python train.py --routed_scale=2.83 --lr_router=0.00103 --optimizer="soap_variant" --max_steps=4931 --dataset="wikipedia_en"
Below are experts of layer 7 (counted from 0) of a mixture-of-experts language model. Rows are named router (the router's row for the expert), gate (a neuron's input weights, with its number), up (a neuron's input weights, with its number), down (a neuron's output weights, with its number) and show model dimensions 0-111. Each number is 200 + 30 x the weight over its row's rms, rounded and kept within 0 to 999.
After each expert's rows: "comes before" lists some tokens at least twice as common just after its tokens as in all text; "gets" lists some tokens that make up at least twice as much of what it gets as of all text. This comes from a sample of Wikipedia text that the model never trained on. Tokens count by the router's weight.

# expert 55
router,239,222,206,183,186,233,218,175,207,180,161,185,185,151,203,108,195,217,205,232,147,198,203,186,123,218,205,164,231,147,210,183,208,190,250,185,188,173,164,228,264,241,212,204,196,199,210,203,230,206,208,192,235,233,203,176,212,160,199,151,205,193,185,250,178,183,178,198,222,168,206,193,244,189,184,244,141,191,183,230,214,198,174,234,227,224,250,181,244,150,225,201,185,211,189,287,162,210,184,130,222,244,201,203,233,194,226,215,218,218,159,233
gate0,214,146,243,185,179,224,259,219,167,162,192,187,225,170,165,216,213,182,122,209,223,229,217,191,176,228,222,165,187,141,227,161,195,240,159,219,167,171,285,190,215,165,180,189,160,234,292,185,178,240,189,203,235,127,200,176,204,187,196,191,172,219,203,147,226,136,226,182,230,204,221,180,201,187,190,215,230,211,226,216,200,192,215,190,208,230,244,195,164,232,192,217,172,184,231,220,215,188,229,195,201,267,196,212,234,198,129,221,244,219,199,222
up0,227,188,217,210,195,185,147,176,248,223,213,224,182,184,177,222,168,193,154,184,238,183,178,216,256,232,246,190,186,234,202,198,112,191,235,200,183,226,247,194,176,212,202,205,246,147,247,217,180,171,235,221,157,186,169,197,191,185,165,222,203,244,187,240,166,211,179,208,176,152,194,178,208,233,242,217,192,196,198,225,166,171,251,229,213,222,180,250,158,201,196,182,188,167,209,226,234,186,201,204,241,180,216,226,192,211,157,207,210,239,198,184
down0,193,255,204,193,197,148,195,138,176,227,202,201,223,159,204,156,202,238,194,179,247,215,165,230,174,236,151,230,198,105,201,255,212,201,198,248,190,184,218,207,171,159,203,191,199,135,217,232,180,208,178,181,195,190,185,226,170,153,244,206,257,170,199,157,145,140,242,167,229,186,199,203,183,163,169,221,180,211,211,224,227,204,144,260,204,266,231,188,157,231,195,193,198,191,210,222,160,216,219,164,209,149,189,170,182,218,183,165,179,209,151,202
comes before: " |", "0", " |\n", ".", "5", "8"
gets: ".", "0", "00", "5", "2", "9"

# expert 16
router,211,232,207,156,169,188,255,191,181,198,207,214,230,136,210,109,172,218,202,188,173,199,211,224,210,204,196,172,286,206,198,169,189,149,167,195,191,202,203,202,190,234,187,231,239,175,189,242,167,185,199,208,195,258,210,200,191,211,205,163,234,201,223,249,194,180,210,193,192,236,197,165,237,205,165,194,160,185,188,199,199,228,186,218,180,205,243,156,240,182,234,225,193,205,227,266,173,219,228,126,204,183,244,200,243,188,173,191,237,231,139,229
gate0,236,188,203,271,239,181,180,202,159,218,194,162,206,223,242,178,184,178,246,172,206,188,206,196,158,191,224,231,224,214,200,169,202,207,240,164,222,216,214,230,238,192,186,244,228,229,158,188,176,165,202,229,147,256,182,170,166,182,202,237,247,179,210,208,204,262,218,193,202,180,195,167,193,170,163,216,185,256,241,147,166,160,186,168,181,196,194,123,158,239,233,203,167,259,229,237,230,211,185,191,187,209,217,230,236,238,244,178,214,184,229,240
up0,189,180,213,228,201,224,182,177,197,200,191,159,250,199,198,282,189,218,214,229,197,189,266,182,196,209,184,191,247,217,189,253,206,177,210,198,168,178,181,204,213,120,266,219,184,216,201,198,228,217,236,162,229,185,185,237,217,204,183,155,199,264,174,244,204,197,212,211,186,191,203,226,189,218,178,219,240,225,275,193,183,163,207,238,181,185,212,157,202,215,168,201,181,175,128,256,242,226,250,190,169,201,232,196,192,156,177,231,180,282,177,170
down0,157,187,182,150,229,214,212,227,189,185,234,189,147,215,207,189,239,215,157,212,191,193,216,193,200,203,193,206,240,226,175,219,236,161,224,212,173,199,177,187,162,240,209,194,197,223,210,177,214,191,207,233,241,246,200,197,216,195,213,196,217,219,197,240,189,152,226,203,189,220,175,193,230,171,202,208,214,246,217,204,252,158,206,187,198,188,217,192,183,198,140,215,149,209,140,157,205,213,227,204,166,189,180,210,136,218,163,245,171,212,181,219
comes before: " |", ".", ",", "–", ";", ")"
gets: "1", "20", "19", "2", "0", "3"

# expert 63
router,155,223,160,210,259,175,233,196,176,125,187,196,148,223,286,167,262,231,165,190,156,190,196,236,257,189,206,213,174,201,223,195,202,242,213,171,170,195,159,251,168,136,171,193,141,164,207,166,209,147,192,168,181,213,207,217,158,173,202,257,179,196,215,176,225,185,233,165,171,206,184,179,217,244,193,152,216,203,202,187,174,129,191,195,179,224,169,200,145,137,241,206,194,190,197,165,250,205,164,224,205,169,194,187,210,168,222,193,216,204,275,224
gate0,171,160,169,204,221,206,223,200,254,136,183,201,199,191,239,212,234,208,182,130,189,224,179,262,278,201,235,197,235,207,214,157,196,187,235,225,235,279,198,226,263,194,231,187,205,226,256,244,197,168,195,208,171,187,207,211,202,212,234,199,209,158,199,182,130,162,192,193,171,230,198,172,170,198,207,192,211,177,196,168,191,184,185,153,248,227,257,161,184,194,159,212,247,203,201,166,186,215,200,159,195,196,231,155,195,177,281,197,222,164,238,207
up0,175,174,148,200,174,203,190,215,204,177,258,217,226,202,146,188,196,202,179,194,224,198,181,221,188,187,168,164,187,222,181,206,155,179,171,149,155,173,267,196,180,182,267,247,215,189,169,218,163,221,267,175,203,180,202,210,192,245,217,223,279,233,206,178,209,252,148,242,203,197,226,213,173,216,179,171,216,223,189,206,225,203,202,182,223,213,224,176,224,160,196,222,262,182,167,159,160,213,235,209,201,238,216,203,139,154,202,209,239,232,188,135
down0,194,251,257,121,230,156,172,219,215,164,253,171,226,174,206,196,240,223,175,231,163,224,130,200,222,169,232,227,192,193,203,240,195,220,177,218,200,188,194,251,226,182,213,211,203,191,227,194,161,172,182,201,248,151,188,201,202,244,205,257,167,235,236,185,184,184,155,221,198,189,198,197,175,224,177,180,262,232,239,181,206,211,214,235,193,170,217,238,180,184,209,230,100,222,183,117,235,209,225,191,192,173,273,217,212,171,201,205,159,230,223,154
comes before: " ", " —", " October", " May", " September", " March"
gets: " |", "|", ":", ",", ";", " in"

# expert 14
router,184,171,141,189,243,168,273,173,236,129,216,147,170,195,231,226,205,213,165,157,142,178,197,248,207,183,213,215,241,238,193,235,146,236,215,189,240,220,183,180,186,213,215,173,157,228,179,199,212,184,214,170,220,188,159,240,180,248,223,169,193,160,220,209,144,207,183,200,191,183,189,249,189,195,213,196,188,232,178,196,154,216,234,162,208,244,187,151,186,181,215,199,203,203,172,241,203,199,225,211,229,223,168,154,239,205,189,204,199,227,214,181
gate0,236,169,207,181,215,161,225,234,188,189,208,119,233,162,177,245,196,227,208,234,169,216,204,216,204,208,254,166,229,219,257,192,203,210,231,231,201,212,197,210,222,178,201,197,154,139,213,226,216,153,190,207,141,213,196,214,234,160,143,173,205,199,190,201,187,224,241,200,229,231,175,235,208,168,137,224,283,171,168,169,183,213,214,205,173,145,214,149,181,175,223,216,192,205,190,169,182,211,227,233,248,177,193,157,215,236,256,206,188,183,199,266
up0,215,197,148,136,215,232,214,194,212,175,231,139,191,171,241,162,209,213,242,215,210,206,213,186,212,181,176,190,239,237,198,194,209,181,149,221,215,201,212,218,178,188,199,200,226,156,200,226,169,187,250,219,254,194,199,204,205,185,176,175,224,177,207,247,208,184,181,233,194,167,215,228,202,234,253,204,208,222,189,232,183,210,225,211,143,282,178,220,147,198,166,224,237,210,192,164,218,219,179,190,214,171,204,157,222,236,174,236,216,227,271,268
down0,236,113,201,247,231,145,194,167,159,222,218,213,169,232,179,172,150,231,161,161,156,214,180,212,184,278,236,217,186,177,192,170,198,207,208,163,206,178,205,205,229,234,147,225,202,189,176,199,215,255,231,233,230,226,221,237,204,197,165,193,230,182,206,179,181,205,209,209,211,157,204,195,207,233,219,234,184,211,218,193,212,180,206,192,183,240,194,206,164,258,188,213,172,205,207,112,169,144,184,213,180,221,192,220,174,176,216,217,141,175,179,168
comes before: " ", " United", " The", " New", " first", " National"
gets: " |", " the", "-", ":", "|", " in"

# expert 19
router,192,175,232,206,212,221,143,202,196,191,160,172,204,251,240,199,229,196,236,213,227,248,168,156,167,178,168,188,174,231,189,183,220,134,254,210,197,225,223,225,168,185,188,220,233,225,238,203,218,202,242,204,190,229,215,184,243,204,199,188,211,212,163,202,165,162,218,195,223,207,226,211,170,182,233,142,195,182,186,167,146,181,205,214,147,243,175,229,177,177,187,165,229,194,151,173,191,225,236,180,164,223,210,230,165,185,190,199,207,275,164,172
gate0,205,154,197,231,174,199,214,197,175,208,198,250,224,182,177,187,138,178,258,244,216,180,177,162,174,170,223,213,182,197,251,211,200,221,212,197,151,187,167,223,173,214,210,257,219,170,175,192,230,234,232,189,234,211,165,193,176,207,157,193,169,207,229,221,206,136,246,179,222,233,166,209,185,170,219,192,221,170,207,181,160,201,218,274,157,201,150,207,150,222,153,239,174,201,169,217,255,159,170,162,220,160,196,193,180,175,242,155,217,202,188,159
up0,141,148,210,193,194,162,219,179,227,162,212,200,222,197,246,207,204,237,189,195,206,205,196,145,181,179,200,182,194,187,239,189,194,217,204,170,227,218,174,218,143,202,194,219,217,186,191,248,203,182,238,180,238,199,194,220,185,190,182,212,216,191,194,165,168,279,214,204,143,206,224,161,200,222,220,162,182,169,236,227,214,261,162,185,126,197,230,210,257,175,230,185,202,215,202,165,193,172,181,217,210,194,155,182,257,194,271,222,182,210,151,190
down0,201,211,208,170,229,194,190,181,186,193,214,172,234,148,205,153,155,225,171,161,213,177,189,228,230,182,217,200,207,254,209,204,204,227,197,203,220,196,150,169,203,197,179,222,148,251,212,206,224,190,200,172,233,212,213,183,248,161,192,171,193,173,163,192,195,154,225,168,184,219,230,238,209,139,145,196,221,195,196,240,208,203,185,182,204,193,248,226,242,203,230,218,202,224,212,201,280,199,247,191,184,271,220,201,192,232,165,208,217,198,200,206
comes before: "20", "19", "1", "0", "2", "18"
gets: " ", " (", "19", "–", " \"", "20"

# expert 18
router,222,204,235,178,244,189,211,246,168,162,192,247,161,164,188,173,181,171,140,159,235,204,215,159,238,196,160,256,187,144,222,226,212,172,188,227,185,250,175,169,178,165,208,240,187,209,148,266,189,195,188,199,208,219,212,197,181,215,159,174,227,197,192,159,158,196,224,261,195,213,219,217,154,214,202,221,178,177,186,246,243,235,188,158,230,220,242,162,190,200,134,222,200,226,202,213,154,202,99,168,211,183,208,173,231,210,240,142,172,227,143,213
gate0,205,211,231,224,204,193,228,207,186,189,243,208,155,145,213,197,250,189,175,209,233,184,196,146,247,155,182,242,174,167,199,163,231,203,213,167,237,257,225,199,238,157,163,160,144,254,171,180,176,157,153,166,193,164,160,197,171,229,232,206,188,235,189,227,190,133,201,180,222,205,195,207,181,207,204,163,200,203,265,190,204,190,253,166,193,174,179,192,221,164,147,214,227,182,231,176,212,203,141,236,182,175,165,173,207,238,201,144,192,202,184,212
up0,225,182,246,216,226,184,158,192,166,215,184,221,157,226,187,223,171,210,139,196,206,188,230,197,208,183,161,198,222,221,197,173,192,194,209,177,219,256,121,223,164,169,218,158,221,180,212,168,160,160,184,193,176,198,208,228,223,223,170,180,236,232,211,212,190,154,149,227,203,205,244,129,191,196,210,187,206,174,136,225,172,183,203,214,208,224,178,172,213,226,214,166,189,241,225,276,208,190,182,180,267,162,204,157,195,258,226,209,191,208,189,193
down0,212,167,228,158,169,249,194,266,188,163,222,241,203,228,159,214,161,185,183,120,166,225,182,149,201,167,152,170,216,107,157,193,225,189,189,185,188,247,196,192,166,232,176,236,198,218,199,208,251,191,223,221,234,247,151,203,165,170,251,221,197,242,201,213,213,159,171,206,235,209,213,200,273,161,221,173,149,236,183,161,185,236,185,187,244,199,208,166,198,193,212,200,244,257,186,210,194,230,156,160,219,191,210,135,184,216,211,197,191,254,216,225
comes before: " |", ":", "\n", "–", ";", "==\n"
gets: "0", " was", " is", "1", " be", " been"

# expert 11
router,161,131,171,236,223,208,167,224,211,218,224,205,222,150,190,164,182,239,193,180,212,214,225,188,237,183,176,214,202,201,185,252,223,227,178,190,207,232,213,170,256,176,212,208,183,152,204,210,186,209,210,139,212,230,257,196,172,166,218,200,225,225,176,161,206,181,172,210,169,174,214,225,197,232,193,213,153,142,206,193,223,220,180,196,206,178,235,149,203,237,183,195,199,259,237,174,172,192,150,177,212,163,217,125,230,196,247,145,209,173,169,196
gate0,147,211,180,213,205,149,202,197,176,223,223,207,149,240,223,206,200,233,175,184,168,170,212,159,172,214,204,184,255,222,239,182,196,156,206,163,180,186,202,178,204,210,130,227,201,171,196,214,225,232,146,212,212,172,173,174,202,174,176,180,208,220,217,227,192,142,207,213,230,134,214,202,192,141,264,220,205,190,201,157,214,108,247,222,173,215,174,219,225,221,163,188,195,223,186,252,187,189,175,161,186,199,224,155,207,229,172,218,148,177,232,229
up0,193,236,207,171,185,221,228,168,173,245,205,149,136,182,199,194,245,191,185,165,131,194,203,235,206,170,194,225,162,148,194,200,183,202,239,199,211,292,203,182,186,187,245,179,172,254,220,165,215,167,223,253,196,196,170,281,169,229,195,191,208,227,158,165,234,188,215,224,169,206,176,262,232,201,197,212,256,239,207,197,188,192,178,243,239,192,151,166,178,211,188,229,195,193,149,196,243,164,232,211,224,196,216,176,188,162,149,175,218,186,238,192
down0,170,200,182,217,198,170,161,191,249,148,183,242,240,180,203,191,205,223,205,214,175,167,231,179,187,189,238,169,137,146,226,222,242,213,179,160,156,205,207,240,248,231,181,235,192,163,178,189,227,250,161,202,245,188,212,246,251,227,205,234,186,232,178,210,181,210,186,161,216,129,213,192,216,180,182,202,298,152,221,236,196,163,246,121,191,220,200,210,223,212,212,205,154,196,218,244,208,126,195,146,173,207,241,177,239,158,171,208,162,148,123,203
comes before: ":", "-", "\n", " |", ")\n", "\n\n"
gets: "\n", "-", " by", ":", ")\n", " name"

# expert 1
router,209,115,203,234,214,207,182,228,186,252,229,219,189,221,232,167,206,193,205,137,268,243,245,186,204,224,193,179,187,225,123,173,240,195,286,221,180,218,151,240,268,94,197,216,245,238,187,176,205,208,182,195,193,204,205,232,290,192,164,199,197,194,175,238,218,160,185,144,238,247,176,183,210,187,182,161,188,164,207,170,196,193,208,182,184,169,156,215,180,155,211,192,237,171,231,205,217,245,236,174,175,230,186,193,189,177,240,212,169,220,204,183
gate0,211,161,207,226,237,187,208,183,252,254,223,225,196,261,212,156,217,189,189,224,180,225,257,214,199,231,257,226,186,184,186,233,210,186,206,167,201,200,112,175,224,153,181,202,220,189,131,161,195,190,226,168,213,177,202,208,241,223,134,208,238,201,222,237,208,219,170,225,221,184,189,207,148,163,190,206,176,191,191,221,206,262,196,244,236,164,138,208,228,211,170,169,180,183,203,212,199,205,200,139,215,205,222,196,161,200,155,187,158,252,234,197
up0,187,186,193,232,226,283,197,179,186,163,162,133,216,198,190,156,227,238,200,210,218,186,209,193,212,141,213,231,219,175,202,189,235,228,193,210,162,187,255,231,173,189,193,215,211,177,195,209,244,227,211,233,268,213,212,139,130,238,168,283,131,246,187,202,217,194,224,211,220,227,191,179,185,215,148,201,198,246,199,187,242,139,183,175,200,220,222,236,222,220,208,196,192,224,195,127,171,184,225,254,243,169,199,191,220,255,220,191,226,218,196,234
down0,177,156,201,235,181,252,162,199,190,188,188,221,173,216,163,242,213,252,209,178,190,175,194,192,260,182,183,249,186,181,146,200,186,149,167,276,232,202,258,171,194,188,221,163,182,192,197,198,192,247,189,198,189,207,173,225,206,212,188,180,194,213,182,183,231,197,188,172,196,210,188,219,162,232,262,212,267,248,178,200,236,167,176,195,222,200,242,190,205,172,212,209,265,211,188,241,225,263,184,213,180,181,223,219,159,243,209,233,192,256,198,229
comes before: " |", "1", "0", "2", " |\n", "3"
gets: " ", ")", " —", " on", " Total", "–"

# expert 36
router,125,151,149,216,204,210,180,205,170,212,219,149,246,190,185,209,178,214,200,262,151,238,219,172,169,209,221,244,170,245,161,201,208,213,242,211,162,241,220,249,191,202,188,194,169,240,265,169,193,221,251,229,268,214,191,156,164,205,169,208,212,223,181,185,158,193,220,235,189,190,253,249,231,183,129,171,258,255,215,235,185,187,211,206,242,171,192,209,254,215,198,224,263,166,229,203,156,214,180,184,171,192,223,224,221,199,231,262,221,238,215,205
gate0,159,197,171,193,189,225,205,140,164,201,199,168,156,148,260,188,223,180,212,241,208,184,160,208,200,250,162,210,231,142,184,157,177,243,255,234,178,246,240,195,212,239,158,195,179,190,233,254,213,189,184,204,155,156,195,201,215,208,208,195,250,211,264,232,222,153,208,180,195,199,195,181,192,208,229,170,235,254,171,195,252,205,191,205,212,241,199,187,244,164,149,219,196,182,202,177,208,190,177,238,212,194,211,214,141,168,202,191,240,208,270,218
up0,303,148,206,216,172,162,267,228,180,180,164,153,198,148,232,177,195,180,196,142,190,254,201,172,198,187,212,252,171,231,227,158,171,188,242,208,207,188,159,180,191,163,181,305,193,199,169,234,265,234,210,200,190,152,222,200,216,169,211,159,265,224,174,231,164,181,218,211,217,199,213,206,189,214,203,231,204,210,253,228,208,212,211,190,188,175,180,183,233,184,190,204,240,224,166,227,215,254,132,199,224,173,201,206,193,211,235,187,217,168,179,148
down0,204,213,220,203,227,211,209,207,170,189,180,179,198,214,274,182,212,172,218,208,187,193,211,188,176,178,210,175,138,185,203,170,177,130,245,258,196,198,168,239,193,185,190,249,154,219,207,228,215,182,208,201,237,210,202,226,195,231,162,155,199,166,153,196,227,230,199,193,184,219,221,188,205,175,194,256,163,138,223,189,153,205,209,223,190,258,208,213,208,177,139,242,265,239,211,199,247,241,146,189,185,179,177,224,166,260,257,181,217,176,201,164
comes before: " in", " of", " by", " to", " is", "=="
gets: " (", ")", " \"", "\n\n", ".\n\n", " =\n\n"

# expert 41
router,247,217,161,184,191,210,181,189,189,222,184,140,168,228,224,189,250,198,222,198,212,228,141,166,225,180,228,193,182,234,205,177,199,187,200,172,160,209,198,211,192,169,171,245,178,207,190,165,147,153,220,262,170,214,215,209,205,138,215,191,235,211,166,223,232,159,221,231,190,217,243,137,246,184,181,212,200,161,193,186,286,251,222,195,170,270,166,187,184,178,228,218,237,190,203,227,140,214,235,146,211,262,193,220,234,168,236,182,216,251,216,174
gate0,207,214,164,231,209,226,253,225,179,164,248,165,205,209,226,187,231,211,196,164,153,228,245,157,187,213,212,191,178,142,195,168,199,175,173,222,222,189,262,205,204,185,159,130,246,270,213,114,203,166,164,202,248,176,182,227,220,146,212,139,163,170,215,219,168,169,175,190,188,176,204,212,162,171,217,159,190,232,225,167,199,223,220,235,211,231,185,172,191,200,193,196,197,238,175,136,188,190,219,188,157,157,196,175,194,219,197,215,203,214,185,212
up0,170,146,260,175,185,188,170,185,142,202,216,178,184,191,219,224,193,216,240,204,155,177,207,214,197,188,154,199,232,220,196,222,175,224,180,214,224,210,215,197,243,223,155,181,173,225,185,207,203,244,213,241,193,145,132,244,174,217,201,222,189,213,189,133,186,237,220,212,189,197,193,249,171,177,176,169,214,221,269,244,199,225,164,182,167,164,199,224,191,193,257,188,239,246,205,202,217,184,243,203,227,177,185,228,224,183,174,214,198,227,255,219
down0,188,172,164,193,166,231,211,247,205,210,171,150,189,187,199,213,173,149,208,220,211,276,170,226,215,202,133,215,226,183,165,198,215,217,229,201,184,186,243,152,190,233,209,161,232,177,145,237,204,155,146,161,209,209,213,173,250,203,195,212,164,228,215,232,224,205,158,211,171,216,216,198,201,206,234,232,190,265,205,181,192,198,185,199,166,224,208,177,171,250,182,167,189,187,184,230,241,212,171,225,178,218,232,227,202,274,193,147,226,216,278,207
comes before: "20", "19", "0", "10", "1", "11"
gets: " ", "20", "19", "–", "18", "10"

# expert 2
router,163,119,188,187,244,188,272,218,238,123,204,214,204,220,256,201,181,188,231,141,156,176,163,219,250,186,186,186,155,206,197,193,151,184,195,219,234,234,173,206,171,160,232,173,191,195,188,216,225,153,177,213,179,224,197,213,206,192,216,223,237,187,154,136,212,189,209,132,177,188,221,152,132,196,141,199,209,227,176,196,181,230,201,126,196,182,162,194,184,182,215,179,137,149,217,218,176,221,184,256,193,197,197,199,187,187,189,168,191,209,173,253
gate0,199,121,261,243,177,164,208,199,166,190,167,287,214,161,193,236,223,193,228,200,192,205,241,238,203,222,220,232,203,205,214,150,168,177,222,193,220,223,162,177,204,207,235,196,184,111,212,191,136,200,176,187,150,205,239,233,180,230,232,250,257,215,195,182,131,161,163,221,269,213,174,136,193,220,204,185,242,185,180,214,166,193,208,173,213,220,253,163,224,168,190,210,222,199,260,166,198,240,196,162,222,202,220,201,169,238,190,205,192,194,215,221
up0,204,192,192,181,171,185,193,168,210,214,206,231,174,166,226,143,186,192,269,187,224,220,184,206,277,171,212,182,187,181,277,239,229,215,193,244,225,166,203,183,170,202,213,171,132,154,214,170,203,224,211,219,216,161,215,190,195,196,244,256,212,232,233,171,208,119,151,190,232,186,214,214,191,201,210,218,180,191,237,205,191,193,227,186,238,151,202,214,229,223,228,228,218,243,235,236,192,176,205,183,169,210,191,191,196,146,208,197,166,193,177,184
down0,195,162,290,197,190,198,219,223,164,237,167,166,175,197,245,219,188,236,251,187,164,209,202,175,195,159,171,284,230,222,196,200,177,194,232,160,211,198,223,188,207,198,164,228,187,213,246,228,159,258,188,183,249,189,217,193,222,235,222,210,233,241,204,188,210,159,210,142,161,216,169,178,202,236,243,150,209,172,209,216,227,190,183,260,213,182,230,178,174,177,169,192,158,222,212,200,207,226,201,159,188,168,196,181,223,237,227,206,234,212,214,198
comes before: " ", "|", "-", " The", "==", " In"
gets: "|", ".", " |", " |\n", "-", ".\n\n"

# expert 5
router,150,146,206,172,161,216,253,204,216,156,160,203,201,256,212,211,177,197,179,154,191,176,221,201,163,162,193,197,217,165,250,231,160,211,183,195,209,181,171,148,208,205,234,150,242,211,226,232,185,174,174,254,199,174,210,249,192,227,228,185,244,113,224,229,175,224,186,148,209,157,180,173,153,174,189,232,240,194,181,172,201,154,213,218,222,240,169,193,187,230,237,149,197,181,196,204,212,201,197,213,183,161,226,205,222,245,189,211,192,211,211,233
gate0,190,191,166,196,182,188,228,229,193,181,220,167,203,173,257,198,229,249,161,253,217,199,254,182,164,166,204,240,247,208,181,194,214,159,207,223,181,207,178,231,208,224,202,182,172,249,220,274,230,178,198,216,204,191,227,230,209,205,191,181,227,182,236,209,198,204,218,204,173,241,192,149,230,233,204,208,202,216,206,110,202,124,212,209,147,186,195,186,213,196,183,194,191,143,204,182,170,177,158,139,227,190,161,189,203,187,220,223,164,180,247,271
up0,227,199,145,170,201,227,209,193,177,153,195,173,241,212,201,171,209,256,189,215,187,176,185,162,153,205,227,218,207,230,164,167,194,167,157,188,190,231,237,223,191,157,214,185,221,169,222,190,173,194,267,175,241,208,199,228,228,224,243,196,175,177,182,202,213,279,198,245,160,211,216,188,186,205,200,296,224,184,212,175,177,212,226,193,187,152,191,184,224,244,208,203,235,203,228,154,191,179,198,209,135,111,213,200,221,247,182,233,220,288,239,193
down0,209,154,202,188,221,195,235,203,257,258,215,156,258,183,219,221,189,218,231,196,185,227,212,184,229,206,216,251,221,254,168,293,169,190,201,228,217,209,165,241,174,227,201,213,209,214,204,146,195,205,211,155,235,182,249,191,207,230,188,158,207,168,188,223,186,184,229,182,209,208,237,244,271,223,204,233,205,223,198,209,206,177,213,211,242,176,199,157,190,238,215,171,186,177,197,193,209,180,226,171,200,163,169,199,282,184,186,149,206,197,209,256
comes before: " ", " the", " first", " second", " \"", " United"
gets: " the", " a", " in", " The", " his", "-"

# expert 17
router,227,215,205,173,179,225,122,253,243,173,230,185,199,238,209,185,208,192,196,207,210,152,237,144,172,200,215,238,202,180,185,229,161,244,188,208,158,230,170,183,138,193,213,244,237,263,208,199,206,232,155,193,203,180,194,213,191,210,201,255,251,203,205,224,191,230,254,212,219,165,223,178,218,210,210,212,162,148,230,239,170,169,174,216,196,194,193,178,186,227,184,221,213,180,139,256,190,180,246,236,127,120,233,192,146,152,144,218,248,244,179,140
gate0,172,220,184,223,220,195,191,239,193,203,241,186,231,184,170,225,146,234,221,251,214,182,117,163,214,224,247,196,202,177,190,166,246,189,193,238,194,190,193,134,193,149,112,212,218,235,182,206,170,193,172,214,183,153,225,172,174,167,233,238,186,182,220,178,181,205,235,165,179,196,207,161,215,176,175,221,195,197,187,192,232,143,202,225,134,221,176,166,170,229,225,253,225,160,244,164,199,255,238,193,183,157,202,190,154,174,177,201,192,209,175,176
up0,222,178,186,228,229,200,178,202,221,256,154,212,187,169,242,214,229,253,180,196,194,164,173,199,210,203,144,219,248,218,195,218,228,182,171,162,255,212,228,196,219,215,180,175,228,219,196,238,258,261,239,196,167,137,212,198,211,178,174,157,228,274,207,205,145,185,244,200,216,192,210,204,208,228,196,198,243,195,202,174,234,240,212,232,193,226,215,247,189,138,183,195,241,182,240,178,197,159,160,169,224,255,201,188,251,159,204,225,217,172,224,224
down0,226,193,229,242,195,205,200,209,240,270,208,187,182,196,152,193,211,216,217,254,195,203,212,240,182,202,274,198,233,184,256,240,163,189,200,194,226,123,196,178,271,255,249,168,212,174,188,184,188,265,234,182,199,227,201,209,218,216,179,183,177,205,252,188,220,165,233,168,146,229,204,247,264,201,188,231,168,191,221,185,221,195,178,212,169,216,232,195,190,186,203,198,177,198,170,167,260,193,243,200,211,207,183,179,233,268,178,195,119,201,215,265
comes before: "-", "|", "19", "ed", "20", "The"
gets: " (", "\n", " |\n", " \"", ".\n\n", ")\n"

# expert 28
router,161,168,159,217,135,239,199,235,167,177,245,185,209,214,217,254,188,216,184,221,218,155,171,207,242,232,180,240,168,210,232,136,199,168,179,239,144,213,175,155,229,249,254,192,246,237,231,231,222,273,192,197,216,225,261,223,151,175,181,161,247,223,147,189,230,192,225,194,190,233,209,230,194,187,213,153,203,194,213,221,170,129,186,182,192,234,183,234,181,213,180,187,184,184,172,143,137,192,177,238,171,158,244,283,198,181,246,190,244,210,198,224
gate0,210,165,209,210,231,195,223,201,164,127,195,173,196,193,200,227,212,251,250,229,229,177,199,221,203,172,161,234,181,174,184,174,227,237,232,216,282,271,226,223,176,221,220,152,194,202,181,207,166,242,179,211,164,219,171,222,162,225,197,213,168,162,253,237,232,172,206,185,175,206,241,242,233,177,223,150,227,217,267,188,189,208,218,198,219,172,204,144,201,163,234,269,202,278,191,164,199,197,212,236,176,160,176,191,185,218,235,199,218,158,243,225
up0,150,245,242,234,189,208,158,203,165,250,202,202,213,176,216,228,222,176,203,195,160,164,237,196,272,191,241,198,243,194,243,186,182,116,174,191,175,221,203,203,187,207,183,218,221,236,177,218,168,208,182,214,231,258,208,204,156,185,251,191,245,264,244,217,184,168,215,214,213,212,234,187,170,224,220,188,201,227,155,138,205,176,192,202,206,192,251,231,171,192,193,125,192,206,185,246,194,185,145,199,235,198,187,192,207,198,198,211,194,215,183,208
down0,194,166,206,212,227,275,210,183,187,168,217,204,174,180,228,248,191,187,197,215,213,253,202,245,197,176,187,155,211,242,207,210,209,169,183,181,184,223,194,192,156,191,201,241,203,224,204,204,175,172,206,137,192,245,198,214,207,211,227,159,182,156,214,167,192,160,179,209,179,227,202,181,134,210,198,224,213,177,217,188,158,160,220,221,204,191,198,258,224,245,210,220,152,282,160,172,206,184,134,191,249,245,200,210,201,212,209,159,215,205,197,197
comes before: "-", "|", "20", "19", "==", "The"
gets: " ", "\n", ".\n\n", " (", " |\n", "\n\n"